{
  "d_shared_expert": 0,
  "balance_bias": true,
  "vocab_size": 50257,
  "norm_eps": 1e-06,
  "rope_fraction": 0.25,
  "tie_word_embeddings": false,
  "init_std_up": 0.0371,
  "init_std_down": 0.0371,
  "optimizer": "adam_hyperball",
  "beta1": 0.9,
  "warmup_steps": 369,
  "schedule": "wsd",
  "train_tokens": 424900000
}
Below are experts of layer 3 (counted from 0) of a mixture-of-experts language model. Rows are named router (the router's row for the expert), up (a neuron's input weights, with its number) and show model dimensions 0-255. Each number is 500 + 40 x the weight over its row's rms, rounded and kept within 0 to 999. Numbers have three digits each.
Before each expert's rows: "mostly gets" lists some tokens that are sent to it at least half of the time. This comes from a sample of Wikipedia text that the model never trained on.

# expert 32
mostly gets: " Sh", " Th", " Kh", " Ph", " Ab", "ร"
router:482548510485465445508567558516527457491498465577501567492508570555479523521543519476488493428472523472393502518478457526475569493471516392459595545531542607472494523453603511492476578468473513496535499520439536510504463576421503484509482427458494479514515524499503488466487506498512522468412511499499508515477517560444478467532440433499419552470433540491471514593426446434434501542546490447454616530460470526515483512553428518544558445547494490436464433508476452510594523563492469512478562551541499544513482539486461515507477483494526510507490575564474518478468485467513499510538465538465515524493523473516520517523577504530450524527516483418448446532541422508421589556464448512552577461482457443465490467463574512537436498526537420511485506414500517524507493530513531
up29:500478510532501506553483454536542554568504552481517517390518474470579541469535507468504454421454511543499534438484452458503501524465540491473499561555511445540471455461555435506403446577534580509488505538428513414505507521547593521476487521470499503459524521535443508523467502536565478538499524506461555561434468480415532466458502530533516542537521513540516444517475473465479484485563533492555537481527476462565433477581443490469468415511516491538472493449478429490462488558496481512534521538499505577485536510549449546493531482428524510416535555520436510564509426478502484487457465521490512452422435514475590493531502493437536493473513523513512456513460525483453509522485483435539483472395454486548535495522480490522538554497461498487493531440501452515583521506562536
up30:503538490585468517581526481480488570523427455443461553486476572484469513412546462557537555504478559401458581525552538474451483482515467437504530534468543446493483583442467489483529488522460495483466530521554500399487548476546536496560465506570486455480487474452516530462435448510541527535485565446537455521462477460444467534496537470417451485479460505498512490507442497501488488487513476513454572533540542489504477500562512504486499485594528551481493508465446492492493489514536526404508404496471526525519487514502504489505539482478555471472464561448508456485482503469497570479494433456532542476510404541539577494536469486492505501495462534499529479532506504525445550461534475492550506505543570487462558501456495506509442504509557495438485518548499510478537539499478588
up31:488519473488527528537472443561464433466525533514457499487491576492553554512452501492504517544395464494536524488518485445448451555475529495462442501497508473522458481501461460589418445501481494558531495569555500470555491473515481522545544473578549483491535542501521435446407443454511520448459504528511535513507520592378378483509518549601456506498495513532473443563510439499536511543526499508517498454499483482479548436521487508537584469501535513486503441550595464571406494485534554573473554552508479501580455467554585458522463571510477492475489473545495507481477478502525509442537509536571498561527495496534498530538532536489515554615519492528510475521359523575487569517503535453456512508499474458577493460485500529429500547545471483455469498506504476504454521531562555
up32:396469579513513407521457460485527520429472510469524505458501511465560464471477553467526507521554501477505515529532457470472514516501538469412505453478489482554554484466508527511502506571529463460462519423527454527463471551511457566450524458540485418509551455522535472491479473451479415443477518481477517484417559501485573458471435495555555451492522473450561525489585497476466516551450485547522551527535485501433550484544498466508549496541462479525476454525506489543453492493517435490493445536485527534525547439556474458487472436525477557416499533496477553464439516461489508486473511519506590529468496515512491573464473583528540542616522494474455487514492502445495409439507501501525518487493537477500514586529509448514500546578454511524582447534489487462546507475527457
up33:481487426552513397526486535422562526475515500504591465510553562440532488466489497431467574475467457533439520547442554544501536521502459420490469541511496563482477470494510447544519589537482538553476525547439507556480522517527493518459471413443604487554561463533462481520490513481518481546447536509443498507471448446433505488512497435473444452549475488520532544533478454546450485530591432464539542603543486506536531506502485464534551519600521565512494507482478508457514526535553536548464454523467527528521565467554558463533528511511518561495501509483505543558477419467510505480512421506431521479552484487497555493478470525544448442543461496549512467494519413470508481543525506476578537534489443477434583481499491454554541438551580484509530497490513522484455426473450447
up34:468494527492521564497545487508516489512488534470526495525539564457546488487510539556500474591564524422469541467561505457482487488527534552476569441513516496415541531457547482580527511527482476522509531482525459463494505516521501608464531523541488506564510474506512513484517463521470499432518450467537571583519483508531465457530468530485541515440420488464421495511545545469492574516459500461430539578356463525533510473556457474483472511481536546437509521463503505560468542525502514468493518597549495492538477557526478474509483541456503564523465475502498484543487507520457458474491504470495517468509548454564450484503500493501464525418528527519497502459495550467465521485489529471543604500510542383507509566423500431435491520481444516460505474556512569520534455486537480
up35:489495523411514496489530513551497531519474540494499571526476469457501454526458513508512547501482506460529523471436496453553444439490550451499403521542502434503525579520447482427496515493553498519478456575564507472568499519495471463521472504530540542485458496500533525504485557456472455495418522474445416453542530549482515419476448505564440480534538481511504557518551388504519514480444495534518509483446502477461530517510492490485539465500491434561480484478553515481496515502501521554533508552478465440582443451494475544497436579455434489479473460521511456470425489516491502507464494528431546485528466371497515563477518481533515445581483408551440517584467433502481463480559562492467459523501517562522565506487504561540493495469478426494497523468510426488505514541538503
up36:503549552558493491470467493456487531497469553469499526491503430467503447472550511512545491582436459515562536465480511512571558516496500547456482477530575455521500455509472471456459448530561473538502513538488506479543509459494530508504474520502456508420522532593450532504473428494503549485452508462558452525437448483455461517524428532538432551552470599479485428528543483515486566482427510551495535494494464465524450525547436466499474515482494508467504459514499455488542470500501508469553449571563532525547516530495502458532500509499463501527440603506484483553465478460548506522529537417435465498526475516436509498533557529484470478542594512546433581429480511522559485517493468439503450492479499543520565503498430468569552491526512564484542525481527503511486492506539509
up37:510555569500548458532512458444454586447495485500544467541506476457488515499526372507431482488507491494544510509497464522488519527553522519509557581498457516550414483495506539471465472447548472475518505517457511526456514437534467506497498586547545558551444544475479576451426566432508447484540514536419442480443400467557450440473484538449539448463520464544523492566488523571537497534421516540446484530465566518512498560548521457461462480548433515498492571520502535523545554569454523493607486559533475533555446555553474461502460471461480526528475504422481546571485551549494489456568498496484415513457460494512559556453519536520513485523501564487445490532488533465520516486498462533539451532493464486513469560480573539582432572438495561454536439495608447476562525504483496
up38:465458458496535466497474501457498482578498496492588539487555529437443523481478427556426514516495489532529503552500572509468569545499528500495530584554506542440520493510542466447449496519505468489451471492497573517447511564593581507439477475504482575418545530518468471523542488481523509512495470469438508586457462562485578440499534483503432476500499501439525462493556485482436531501547425519471519452442556547474486426555496514560519524472548464473538442456486386486530530427445478446431482505539511451450488523522448493506548504510439515501428533466471561493456445440500518481541503498514505448499519518507542459543521483482470524477514524529537421533524497461440507497456542511515550494466531459482493526485527504450560508557520519458524420471509489504460523508517508
up39:526429513467555576437459483543597500565516500570575506436460411475494523469517476535574484543581454480511519478498511452499492578518534526421466515482486433530479499576463506525443480512535483488473500511521451503446450450504505505540531420481498493526497458535516490521502554507417443539480560515514504504439477400528447488471540507494534521475458518463581474545494496468487474461508486447526511511529446506497565482404506497478494499564528530551492453442513516490519459570443588496504487495541491481465546512564507510508454490450499537462507580507555596430545436432504527405483484542504441479576500510454474481535488466427424530544487446462568556504539487504454529586493496445506464516457489529545480516545533560509430543547546489509550481483467390477612500479529560
up40:492485501506491450410413486426530461504525571520576529490492480511570501480494486576471449548538470472552560499484490534557455529538540517494525472532549502547490529512486506526453540563590576453494435542513509469484537474493508494523487443526487439474498450501524491494471501570512481512477507496490487488434528461466466487453513442538476522500482495447528559517455454526456505431458479441470532479476483520469583504477512526586477478539493523543507458468452487554513492521540472445474433558472518491519474413541518549457424543474497534506543594577454417515506552458482484530514537549475570495479517488512449528583492574510462499524478454529492525534477538483498481595509477527594553457520509509488482549467520464459478466544472571464477500509457465472549513549544498
up41:425435515449435512483458463470504428514553498467465607518486479421583534460477467559476567489548485494498487483504486477463422535498448538483489507546506470488474480512538496553509441486442487534417508547493523519543501545501486488536440541540472427510476527561535471517536467496531468520434499547510535580530493592443393499512402516474535423524499543525501472523552476444482474529492465514574604515455433520523509541523569437511494540514530508475558429478466530484459515498500525461486494465503423427472488579444498489524569516598430521475458559522452574530533467423464473553486509489467480474493570539497557466441487506479498584549512487507522450525444505538503499528540523475514583496463515468550579492436553506491527522557532504435447526477520497512496404540514493
up42:481535437510458424503500524447552503504524519472507489487462507536527490570512551503452557541452445520516564519499453526518525534502579592466503495458488448461483517437494451543444514532527511463440555511488517505512492504454529484513482536463456558414526473495475541419489453516482541542472602494525544506434553473500525510459470516506529540499487516500514507585500545497425508510511551496484512510478531492471435472476527531537492444494626544525471530538553510559511495415491545540455490593571523552526399422465535486487505424451492518495475544506490518464423486495500577420522559440520431494502472470498543474570491489520453536543515517456435490474574506542458499513510471486516504475499478495502432510555539506523468507486515492447536508481496617481453492453576449
up43:445513495526517507464385526538498561556537490481470498492554561524474502500528478471575433552528483483488456459528555477537505476438468526507538469428477540465485529476490488483471510520528522526431497510451522511415494479515472501472498490525514556463524397488524503489399501512544499463466498488522514551474444494558505513439480490521476563554506496500497412432503503495536526557451494534531486462520497531481500490488500470547542520468478530575465560516490477501523542449488562478429481531474518458634473454455556512522476511510531525449524521579453535524515468498541492525564488494431527478546463474487444492559497487571460489601578476483531546504543486470538523510514518470606513487516603481504461527484446524545534496503495552524462512492448560481559507488568474
up44:551494519519487435521484505433517504555520556486547488526522441483451496461466482492576534588502526531503496555502493500413584551479518513392501516492584478419559480487469423477498558430562541508487535441474472441512478511540475532575495526457488496456559554537482510548541557408457534522497520489542498435468501491515483487497525500510473448509569522472476493464569515423519491537514433540495511500506500431543507454494499433501525441517536509485529489526498498543483511470471535474404446522500532509501544540469388519552461545487510513529530584503527539531441575480522497477516517515489553417555435500445594465548530546472463524488492447406542502524494434545555536459496498470477475451496472431435489430486416454507489509429456448494537484532476512441505495513515520
up45:528569522413536479493478498489436431475509490484484509531513455448485509565540504488464515554540473471492494499559531523432504508541420493475518544508454520551564502484510416565437535488565502514533469545476520595519415446518515489478419552447586490565585491494468469466544507518411432529444599521471515566480474530567367473537492434526526480451567536544506475527521504518454468549579451482475518519581508531551486574491452574563522478498532491426471468544579504471527484485490551498440473497530505506576522484495477504538476522472518509543476546503428500522537508506540569542504517478464479519554460609483525574470457535478533508507481547484469490490536511547508524479469491505493470499555512532521545528493492483514547501499500469548447547446487472513437500422534503
up46:485500522536480510501445500437422555453513486471516549541569542474542528535576518451562475541511504448522532501526520576520422517545500511491599573416515551523472472513559444427534496489496497495499485527501467501497470446548561536450470576460501509490564524496464484591459535443558426501557500438550519506497510526495439477537486481540472440434473455488511487500462503532535447451539405523510452541499501498483528496480401569563488462564513457439522530427421582532510515515453459431441450461515468528472533548510531490483483502527456493496529493510500577491534501508501488392532465456512466490471462568486502538472503458504503503495510520521545544493504494514501523517548503594468444520490558469515432445516572481509549491458569548592563451559482471510548525417454487
up47:503416446469507449537524487484548515469496573455531474527480481450507521512510527480393460521512510522576550502558501469452539445541480470485475522543486514540442508504494428498432484540437527378484520490515521509499448604475521466468491565432477506446583498490431488497499480524472466530533573532479468538483540431492519532501476443523491514435507491469506522500435510472504445494480492519476371433488529511535469476522466550522448550532523548461458559475514533529497485522505529579447438515501529492480499454473490595514508492523499568522505499483548445463551520492482451482531467469509448538464497499539429521517490549404471475547485487428521525483480562471539521523500442497523469511432534508565515604480579538534503487467494457546507535517511511526478581544494596
up48:463472506490508450593552478524459504507514548402537533486503506452506618548504505516537485539478432517510445556490617521466549412586468476476598471456539486509518476484487506486418521432515565487464522490466479466497504456490549520581450595488516466485546495448507528454578511443511521602443477494546464532471528523518453475535492519517508471435551557552507479474483569468388448604461505488487474480539525523565530499502530493412478514455470419507445553465474557534530434524461506460538491487572485495525455473462524530467537500491545483487488503554524497592568466506484479510452515460516519464523504497504540487547520494453554468517481537488544519432479496535556480465584541447464444439508531428497494482476493486523451543441528525532502487514530474439435430459526452
up49:459517446481533517454492514420474497514550564489450558539444475517487519581493483505470521510624496552396495525499518532530483460452489506488507515454467522534484479499466470495484505534507512486485452475465528523502508499465487507534457547517560502494457520494484475443443557485512543482487510450533425468377435496542538537519518538470431403550451456521513533451528515518553476480565474515510487475482488567475471495517571507518544525456469449505485469525499416438551541516533525435502473541517482464478460465539490441487506513496488546530529497510517561451462454527537500576536512507482467524502503502537486493502576435463483444488498527484462514535542508549508512447550563466476444531550449459495452525490485582532495521528580493553467489441508494473491518472470483
up50:403428511483457530468502560502506554490479494460450515489513540468543531530477542576508549523550461505450449480506508560530470458494505520432550479544531459432567505490541451497465433530497495540484479544515457407514413537476583515481524496480487519507536571537485518532462455456584472459500472454562567506519486521505495441520407436499478499469476515521479476510488464417485560455560542525459517491529527530487515523392500490513501450473500462522457553488557462527520513441468466430575507558539519484511498506498464529445478500488526559468465591527474570455538553514482530500477478470526479555489584503471498472468590485513516460540587519545531539510578473547613493566528494517453595477496508569535534559502522432455475506491449531507545541477518558457483437376517477
up51:442521509515496474529542471553522486519515458481455487527487519550569527466597471450459471553472535473499459587481490496505548489506544459539506472502511471552528524421441488486532479366496482485563543451504533469464494528497516523503453486529512494513601510499503507460519544479474496471473504578509467486477553454450530424560485530542504464455539526417442483538535519515514525496513471503552479430572507515538588477542442531537461482520542495441489568477485499499476514473460557433536500458497507485613472499484533515541534542520494466582500505515453550500466524589471505509444417491482505489553530504446469531502556465531471421478471497592519604486446457476483563516488496508561522484484536568428525557513518463539458532507538469495517539538490475439439557523452555
up52:442500443515447563507451472482554474544475471534511491509537527448458530492517481546469504442567593415438485543514499488438523543473477494463544525529518556508482489496612450483526500497425506505520538545514536578487541583557488546507439493482457444492453476487536497501565498508531401458562510494488520541507473438474467516510469453450453521485477535411545513417468538542438525510502523534506528468496485460501460543415478487521540506575461454495505500506490476478524499452514464559472475468488462505448537574479452500504502515544528574446512527539435451436532485456524522431476496511463518482504507486542499559534492427493531570451477455438473478507539448553489524471553502552443476505442557486445477425532483480548499462542518517486539510527548576455551552500515575
up53:517424488479502404434456537574486510519520545382431485508482470535417477568529506549527523452541495364511511428564457451495499492544502462530491528449556475470546462534514513538423560545485471547526468469489460505522460536469484491516499491513511466447522504516559536502506610478607529492486528478574429538501520555449509538496474483568466471502463473551507474502564459423486473512551479494506534539416499463524438624518467476531532557475456556462557532516507439545533500531571513489566415536430507500513488442423517465512472449488446486518476528493452522492489553494478512562442543511540548497502473531488462479484518530529448433489500541535522529539464457515502487488499548567485494472526494472518457488371433480506516480502524489550496483476512532422504469508561476
up54:491422487401490450423525458471611569533479516486547520446457559429484563541492483524485504502528577508457551459543514516531508504486453481500505530501491511487561481487487526503476540546479521530481520497539495481477543486543525450491457551499491509487462516459542504482527442500515396510459510485498462565519513568502541536465528533525466540490507543491471517532495528438485482567534497546528444486455447471441542484497489488537481524501528551463497509467534478470438546506521513462461519558501506419526473479513505464486471466459476526503493536396483474496542467537405507416538437470508448464560417460453497455537473476498477540510503525457447538509484549444494495532527524520535484472557472390499492568452524489532527596492626460455456479489509476522446467511514598
up55:588517482543493463592494536436427430528581471544507532512546534504550462503409477467547516450494464496445502524571460455444585535546510499511497528560467482539490510567417504453471441471540568494457481463424512506492509504453489488535566561552512519503512450504490547493469542497434508392471509497456459447457514471460481555507479515477522535561562519571481491459511511511514479467496511438535543517492467512458526572469509435522451466467495540463485491560544503468543524486490441507405479502490459532503477474544547498517476565456474499470469498486518458530495485491543526597540480514452526483484514436524480438556481469466491570504487507506469529525435449531540464487455516534496451476489406526503543530574574515482487530536556505506528491477461512522496502578451481
up56:447507493526535426450525512492548471489529500395509540459527449454498483555590500423520484575497454527455502493537547506446496458547549518539485493537511526452496494525521580444493503521482518468397467468489474501495459480507568473454493520528487473489534436463511484500487541549565493519526424463477407604578504475471438482522450482500528449436469532559550517486523532533405530549506451543505529474521466463521465533509484400555536532477524498588539504591544439465505496479471500472525425521530421453549432521512393510477497530515499478464467505491518554522457523490522580500448485515505515562494459495509481474499461574547509501593568483515384449447511563444526565508533546443504531419464568490542537490523573502508490503499588524478485474438473467512491461448557503
up57:490569575526478502510555454460488499464465512515503549524533580493498504557490500442437473611496465525533475491459461528485428488500534553543574510532490460488526513536560512466523491442448521495495555458490474503474541469511497499561487475510437470539557511444498498441496411418490486496461508452438477560443543429567453486443492543450494499403504511506486456508438489546502519493438493586528537457502491477490484510540488449509588512519561494440464563512488501484526487520532494487542462484521529523461425511539490521514470492467448515492455532505490589484515485526583556453537441513537541530505505536499512552538510553448520469532493534498464489512527500482524504473483494563577399482529481483566454493500487550516487499483525506391487440499547602463513475480506577
up58:454457548477479562512490572489467425528497551483539475538499441475455479420488539498536475504410510430524563506549497489489481527501573497531546542536512458426465498579569451435439532419548537497448546484550478510499496411470469497479454425524483499490453465531499500507480535478505522472513455419544484553436476470498487478485373451562516477461513490476591470498544502475521507519518520515484586497529476421497513448523484503473481545457492501476522550440484444509515495474561486439531504600554487451460424444512512490532531532446489533475485541474515529460505541504525498501437511537540552425449545533441517465502475434524472474589461504437465518479502527508537497469488495536548412493488478480481474526526578509521491612493517488495487545479519480507470469492524499
up59:531472508478491498586445536579437512508507513501497586555539519481489502501555490518472544530505508432536540434514400519544489543485425519454494499559483477519518456441541471465504574406478525427449526507448521497437446518489530558486520511578601539472452485551530551500506497487499556564537524512491413568498450532479582489452463545498533557478489551547516504497461475520532545575413526483573560427510473498611490515572497464490594447558497456498494516517544441538547526548470494531542503492565469513542507490508465471506556456482455471531531492523514506538444503474480460506597509519409479515447496484512573473532500521549483501521487494534506510491519521510519450456428509482503496492400454480526427412480484498493479527465499506609514544525475458465536508440502477
up60:456476518502534502517534499495532445516546521427488487519520473554550546552540538490538517486494489516485521453495470539527575533483486431480531472471526510512497503423495502504565517508519520553471462443428459537471478555506562492466511432525428516468461517443537467493473430452554467428515491486603525419491544542488521468494470560596520463430535464530521484543487487463432523429554546506524512561499455533509502508417541611455608519445511445533428500489567426558546533470471505485546479458527469513473482448507578501512545452512470528452582491480561492524494486520490518543497414426525462463508573468463506477467507444431531504523499503540508565465471470567478520496474515514496519525488549536479536504498543504453448501467485496474491592470522569496496439458540474
up61:493467550463478419449460509515560424509577537471510526478504532490519511491465498477461482495528481465451505465490553514471481519586520575553506503453529439547524494422549543489432461542567545444462569473457463509504537462512498509538546524454557526463528502487504550434421510386517539548489561512478502533458516463401444491503471536548438484505561465511475519556550463488446539522524469549512562496568548510497540454490515543495483517461491500436453519505488464504537524518478512502487443549420505480486504502516491467486506577457475544531508565425553527495543585561456522533542519508498536540529447504471504478536506473499469523582525449475481503517456583535544509448569492450601451501577537500487526483436492482556511482465475451503560453471504482474485469510603565
up62:509531523546492446472503538486558560483496554446414531514478493591475540534528525486439497484538481498551588542491495497541478509504467547514512478586528447481507499566492537451527475537482478505482487515494487491578468457465480470456438561586465494467481553466497562564468584439504480562493475585472477496523495510506529479549448542502495446449524584472493499436462466471458520535528503494442543454532505466466480513528486505549436483484488534551469506511514554489577480563485518445366445585419470500465388486504531434483484535454477515502483494437494439572487507501414551535485512391453521524481562472524445559571512533488530505523540531573410423490522526541519525490577494431518510499514469472524557528469541482483450532434509455491447469527551445520485449474567487
up63:444472405462483501532470468568507463470586554514491472497474461465553534509510532532535521452614480459516567525462511506475513451497458492491510589506507493466509438491643545470476536503549526514504543477556461496488496504487512518528464480496505494446392473502459493477513530471621535494499550566509621419427531496493542546538398522526475505485516565420540502507443496401473458459501571504503553514475510560467481503444487479506508489508443426458552522523484488600538480436435469474450481547446542499458565533508512487529499522446495517462517505466411580506514481483435452488504516400498526518463485549500541486511504565498436461499532516496501497491533553451507480553414502540509521449529495530443497554521542473592497514487499511490511426479517501524558513422462541
up64:555503481519463514497525528513549539496440469515504588448541522537457481458503456507514444440517531523462553489464499451500566472498478530483516430521490511442461561502472566523478511482394447580518502524427536473478406517490459517531536433498577501544530478520540479571510502516510538452509434556491467535564508497494546464490460482519514483560436536593505483522443480434540493523506535506539481539499526452540524518592466463444619494421506481511461484415538522525560505515514500509458500483530504409597521471515506501548427468501473524441502470541533494525542450533494501500563471508504536466536480520470505466475557483486486453513425495445436551456521465441497499548457549483523473470500469404478504509486485524490520526504569511568515513452562500578496491515509528
up65:488555502528450429514471476501445528477553488497546522474515480512599559498511493498447446476510446432509457468580521528454497502457542475490513442542557447492457511417511450522465552469480488497505555435402546480485440544457435514533532470431548566516511485521472435514543545582493473567530511423477524545474467434551541485424506488491509533504591508512562589489528468497466522455438488436470515472515513518487556466489486458528523515571533466500428484488538496461467455483506532573529492468508464515535516501528454570586482497502485515518478526502480473482513531459417523499521564483499499492547472477577581533508492589472442558561523502517517538513540495439433498530539517540438521488486516488523476437532545449523501565479536535485470504398538441515475545467540465
up66:511492459510515509578479495487518496615454544474533499504489550546551532481457507582473553452494554450512532456535524495556447493539517436430448574515523490548576477454538536485504441568489495492489549435508506596488526528504530530407500370431481468487432450436484518526436454501562467522525509419475515538551528477569504489435485499490477519481474571498580487488494513536474516515581557497489586543463460506444460480475542499494534502508510503525477462499474495496515522496491467517537508504452495537480562469521512541547539531445489498415527548499471479439471427540409519548466464490540457520405473561571564511507536497485521530544487447533472534481496529487516476516559521477471440534499564518455469530513510535551441469528530568531544573442484473495555559487489488
up67:442471487434558494495506512474459532538511528450527465523451493486524563467532471498478483526583526382468485480470493544514499560522496484562447502462544526517513461518534527495497447552501495482448516514530532524556530558497539536428489460518526508514476478465506494529481508479506448540539505471492423498498385465465517469469477450487488568523512456536504545428519540552462537495508473513485447508470504541461415498545491532514495456599579479509505522525519511556445544465437503485441525537519459438446525433524420485552480508458485534460509418549530472468522556508490535515439522463505488454540536444514515544533514535480495484487584531510595525568522451447441473385456503467504487508456570462471555453492516452478500489448449504512541463516521463441443505514534548
up68:583542517494633503495530501520458534494528516489500453440463474433464544479423419473492540478496476438492396471495395492543426483472560487552618523542475481510583447489524504511513492477468485503472536600604579531546436477515488532478529537507471555534474490537393551461500520533478444492530463477468478519482539546532521525445441496530481533518455525566477518544575432483520563466510500448474511475487443511535458492462567559538440448484542480456482513519493503509506509529515470515454466548498503488479415452553528451509485536456513495498495520489465437487435484544460494469509465507517458483487591499499504545517468520510496499517619546528429537495467576532492553476535519548596557491543502482523493477447452534486493496561577458463532455438553517497519498534480531
up69:547596439451496560515490492509487476506537492496478563527506471560512564510459550484436462494476498489491453599503515558475566531439527527527437493571513492543380473455489483500522430541530455518542457464411495497491470482483394513511552474472538444450520468541509507603471533555436570443451464547563464532501483500511555480438452501423558456529551546460400503516488474449523551499450491453459406467493441557609476421525471432532506525537497525466492504535490519543501453514455529524499536491594512472526548577526473545527467478489516533581487504595480406442484480468554489528538463560508575472488554480537502503540555478562542487514556485532505539442533500515503543490463500513512479516441457421491531450472555544528503536474463428489555525483556514459513528512553523
up70:489520483449509534488532519507497553549446462472522549494523551558486503514475537473500446499563494466538510496451453510545480539540495471462526477570499429494461464413516457499505449504496447456503591529507472468503506479452528502475489531559461522465550537452534569556530546512498451500432522493439482492417488536431507435509472533456457466477547502498464486494547502485508497449573429506516518502557462477527471555553436487523483531537425524489450431507548462403454541550526563477498511465510472522550464482465454530516475507494513469464471516528519443469506523484466485571452555510510513490488502429464558434463518484525499529507522481493495508488535443477559489429500517545500424459473523551432448591468571513526495478552550483503540481509511519483468508484579539
up71:507512421467463466507465463487569453470465462504532468519481466508466491508449541494554530483502527469483556437515488548474474495533481502533500452458465479474459518499495502562503497526496577508542514490553506437446490561487500474534467559445525441539519537485538485481500461525442575541533534514471500499484498520501471582554472463489458508523583493554484509457458525497493470491529451541487456471529450452584466502432459500467546489530529538535548437397485450485476466558414448407464527478598495490531522624531508527508452509482504507448471409448526431484535529495549485498462457595481513539501532462478494534521460449512545416503489499481515494452530404565436511498572470541488564548545512481487500550492535413471511485544453534384513484574496472507489528557543471
up72:483511502498408481525486530449536497516467502536497529430467512499463430470529513435467534491461493471483515512554502565443536492518467417480512544474533506565513472501463484523531607521513494463504523532450497457602512553504487513488382506518573552511480494460495496484477498539519505437492500441462515483535485514493492520558439555510437508511516512467456449483482471483437484500579555449499473502570524497527543561463450537421583472567579566460482502500474459455529450538445589516451538486531427486518563499493451571489514506430512477501479458425456550462568601475484506461471427493478551520565522511517446600497498546482487489536485491509515469506496546512429466510511534493489556501465531535507497550488571498437485431543537483473548541552564462488463462448534510
up73:530552549463502538492420500498536482540487496462414564550515551460489485492462581513521494500534518433461507490631542510506467506457450480492506503450462510461513509586481479539535458512478511536487476473439416511549467489542497471468549543540503548466543526535469425425499497459489428395447497574478469539560461546486504518466557487511482464518574520486546549522509490457517541579549454474467411448538463545494588438485529484458527562430490454541515530512468452546539557439537490516474463443606486468527463496480562482447498469531513519454523581496492478462471487523582546469425446533532486533499578540489487521522468446515495536551464488466525504510513557506550563447470514529435405449473514517469472542463505495434543578478531548504528517508462485480595505411507462
up74:420436531442577513463545507488529449552573537540511487552439450536546494519493534505510590464478539522495543453497416527587474532457559575517545477509523435567479484476522552600489512588502493520497546438538450473504502475539538498462470506457479490472551501550475516457484535536479531548457505570548453468445551468496533500535465461537445496505458511482454431564525510444519492488530465469576392509462509505467499485526527448504441471581481581449512502496528488635511505502468547485511500598496470481497465554452500484528467502488465530539520483535487509497540478484480500569463474489533497449511500538486502513507490614500498539512507528456449541505509486525472528560429459516465531507535506473529514462484480466561466396505443451505445506475493514470528467497566524
up75:564514511441510506503498493459521533572484512491511517487523443475471527548488522536501548520508486494491497531531454472487488540494519614452556566476468453536522467553461505539481454479516507489494513485467533556539518481500546528522509542452478462537551482437502513475585527425470462506496532535444449491471561454504479538553495471447469601497537494523495557484444488544447497461469510448451472515535480472479555460440459447595486550530501545373559529505520509495490489520588502472386523507557464517529477434496535484582487485548498486514514444514520422510534574432486519515491549512574508464499462433478490518527487492533437496484530487492461523479394517428474508555509485517545478478478533463503495515519560484453549470484493499475492510456492511421538498573506538
up76:452489501510550492538503535479473486480474551521483466519429552443577464534485537537494522452533482539470553469555472525476507425482490523498519549527462513445500452501482471494401417535401589533432517540554470528541451557485550504488530519523466497467480478419491553476453456538489500404469517493553459477513529487549538486535549495516545522470487506546533528508486481529487525504463551458480483610460495545523501559476568587502628487396496356468462525497532492509525512471511480556501516485580507530535495401514541494551600516498506468496484445483532572404506470496508505483563444436437522475510519482484450516530490538498487387439494487604484512565543472526433490510495546471531463486475503478466558555477498505493522511479459538493571508552499490430493518403444477
up77:481550540482593523527530439567498472539533513409490558434492532509440496514535390481489539463492501520386427497558511533505515486511492466389517512523462548570499472456507615466478570469504509487548536523508482515517477462511520509549513508522502530540463520486505547470492558505510506489483553494541445545465499538441497494454460531553419589436440530482493525536506436468476534537491475489490510494428471555507532529547434534492516440580507470350482496536482511527529486557505541495448475572455480516467479497505583473451526532474492448509478494594496465501574553564446451514592474480525502496472507492483482537548538483439441540428495493487535547536467501464524508513497534482534457511507475476523445499491541458510435556481492505484538456505553430532493554581490559
up78:613435583530506486455441519460444474522429455495554472482471459509584396459576488549478488517579466457538545497528458470535499558441546510514521541535552426481560414505532556483477561534508502484491470515453516473532432494529532469457451541543467617470470534482483535531562556516449530482509607486485511558510420534455561465492549570535529507524474546421530472531517412483533566465434496533460465488561570512495524508503543476506473497502517527484498458495496498491556535397541518471526422536501507499523503493510456424485542542551502480457489598531358486527429526515453506511569491486472502414506480439482497469518539534464449528472524528525458455508541569502515480527437508544592514494405521485497472481523471577496475444508476534444542492509546487433475530538483507
up79:563477507471538470497476494539462505524517497546496475500419494464470458495529467516532501504443464544533471450498506533511544556553515482397519537492480470531593494502510456502564511481569482459432543498484409502467516500476473506511464485487517509489558457559490523506479541470493564521468539515496538460459479554490506466455491531511491524532540565475543410446535455545503535450464447450532524533596510462513534555480539504468586517517573488492500482477521464556452524496475584598458526417478510578465602480442513429498494504513465508499559484469563524454472432474479538476530501496525463464508480454504590488497498468518475445556463476541488525541462483473380486537473487574456512562552570536497444414473510489495536505487450468539552527544552487511538479524449533
up80:526519516448519405486576523477437478493472496498532493491570472461494513525500479491478483469458531454438499496476515489458542528518544412496585611585512465453530455536624571496485505493498487597455479515514463458539465538497508498458519500531496514465508519504601477492420512483561489519539506530477476527534462583494551545516438482477496450505448500514446435483586470541551511499529545499460547494531586510494570500514462519511462558467554533480471534584536516519503477522603508498430438490511539497535537540540571536536537524526485496517541520535478509498524543555520483511537512474432522510429531438471474542498538526594448439471463462442462543447572518506549426523477480542574464469546507499460554533490536480485454512552518517543463543452603498565457533545523522
up81:480515462487473486488525582557460502532533534504446505515469508509443501501455524504499503574460448490448427421534495528488414464523502467573518566524479513552474581508454452483437485519602464460461474508406477537476510480471509489430519497519485485548528539489498512519447524498517500514520475555443497542486545572489478468508530485538449491464507445552496493490513609577534516488467491548391490542535502482545482472465543541485449457495558535443558523497505532531507548484473487476492405478500472504561530544562460507537487487476505495487447497575472588482541479459490541479460496524513473503479499496518570517521468517461604497496525495543473532455491468468514558426626490448498447500529491485451573511469470451497487435500549482543515515522493529543507481499468461
up82:491489410533418417579501527526470460541528511474497514532415483452444552558488476468486582504584450514485520562527545489437523553531463457459515490413482517515515466548534504535524519400539532421473493544569502539577482495506490417527487615462441480449502472517514531518503470527503526502503508457449565538487467447558429493558448498513515436542533488513546466466485505421510503569570511458518484464489543515512523491521558555474488462469491503520522506527481527484533447528442512519507546521598539522416487487427471499470526472467532487555471471514468516471592539524504510512485449476481512445515499469515494528489515420506453498501516515475493426421469554507541467531536500483447474530554511518463485594496500493487457498497490471525479573492523473483458550484500492
up83:475466460503547480517572580534453528483452522455476473509540491457540504493528550430542478474488502530514408547566539495504614478464487388548530457518578561560464522466510495441518542479483529509535482574542509478461477472510557521503454422543497500456488527476565581552473511553523516539447448522506445578519489505539470534564492491483493504435508544528513488505434512462397504487406464569501469624494417584529518542465482526476525526517531468510453454485429491488543522523462448429529559515529509519532520537487520529488502543466482534490509476549537520516456429562529463481535480475382444497504507431489490528541507497499491492447486453457497549508549508496479617483487555466565498544467561556479459470448518503475418491484526498493511527455478415485458460443531514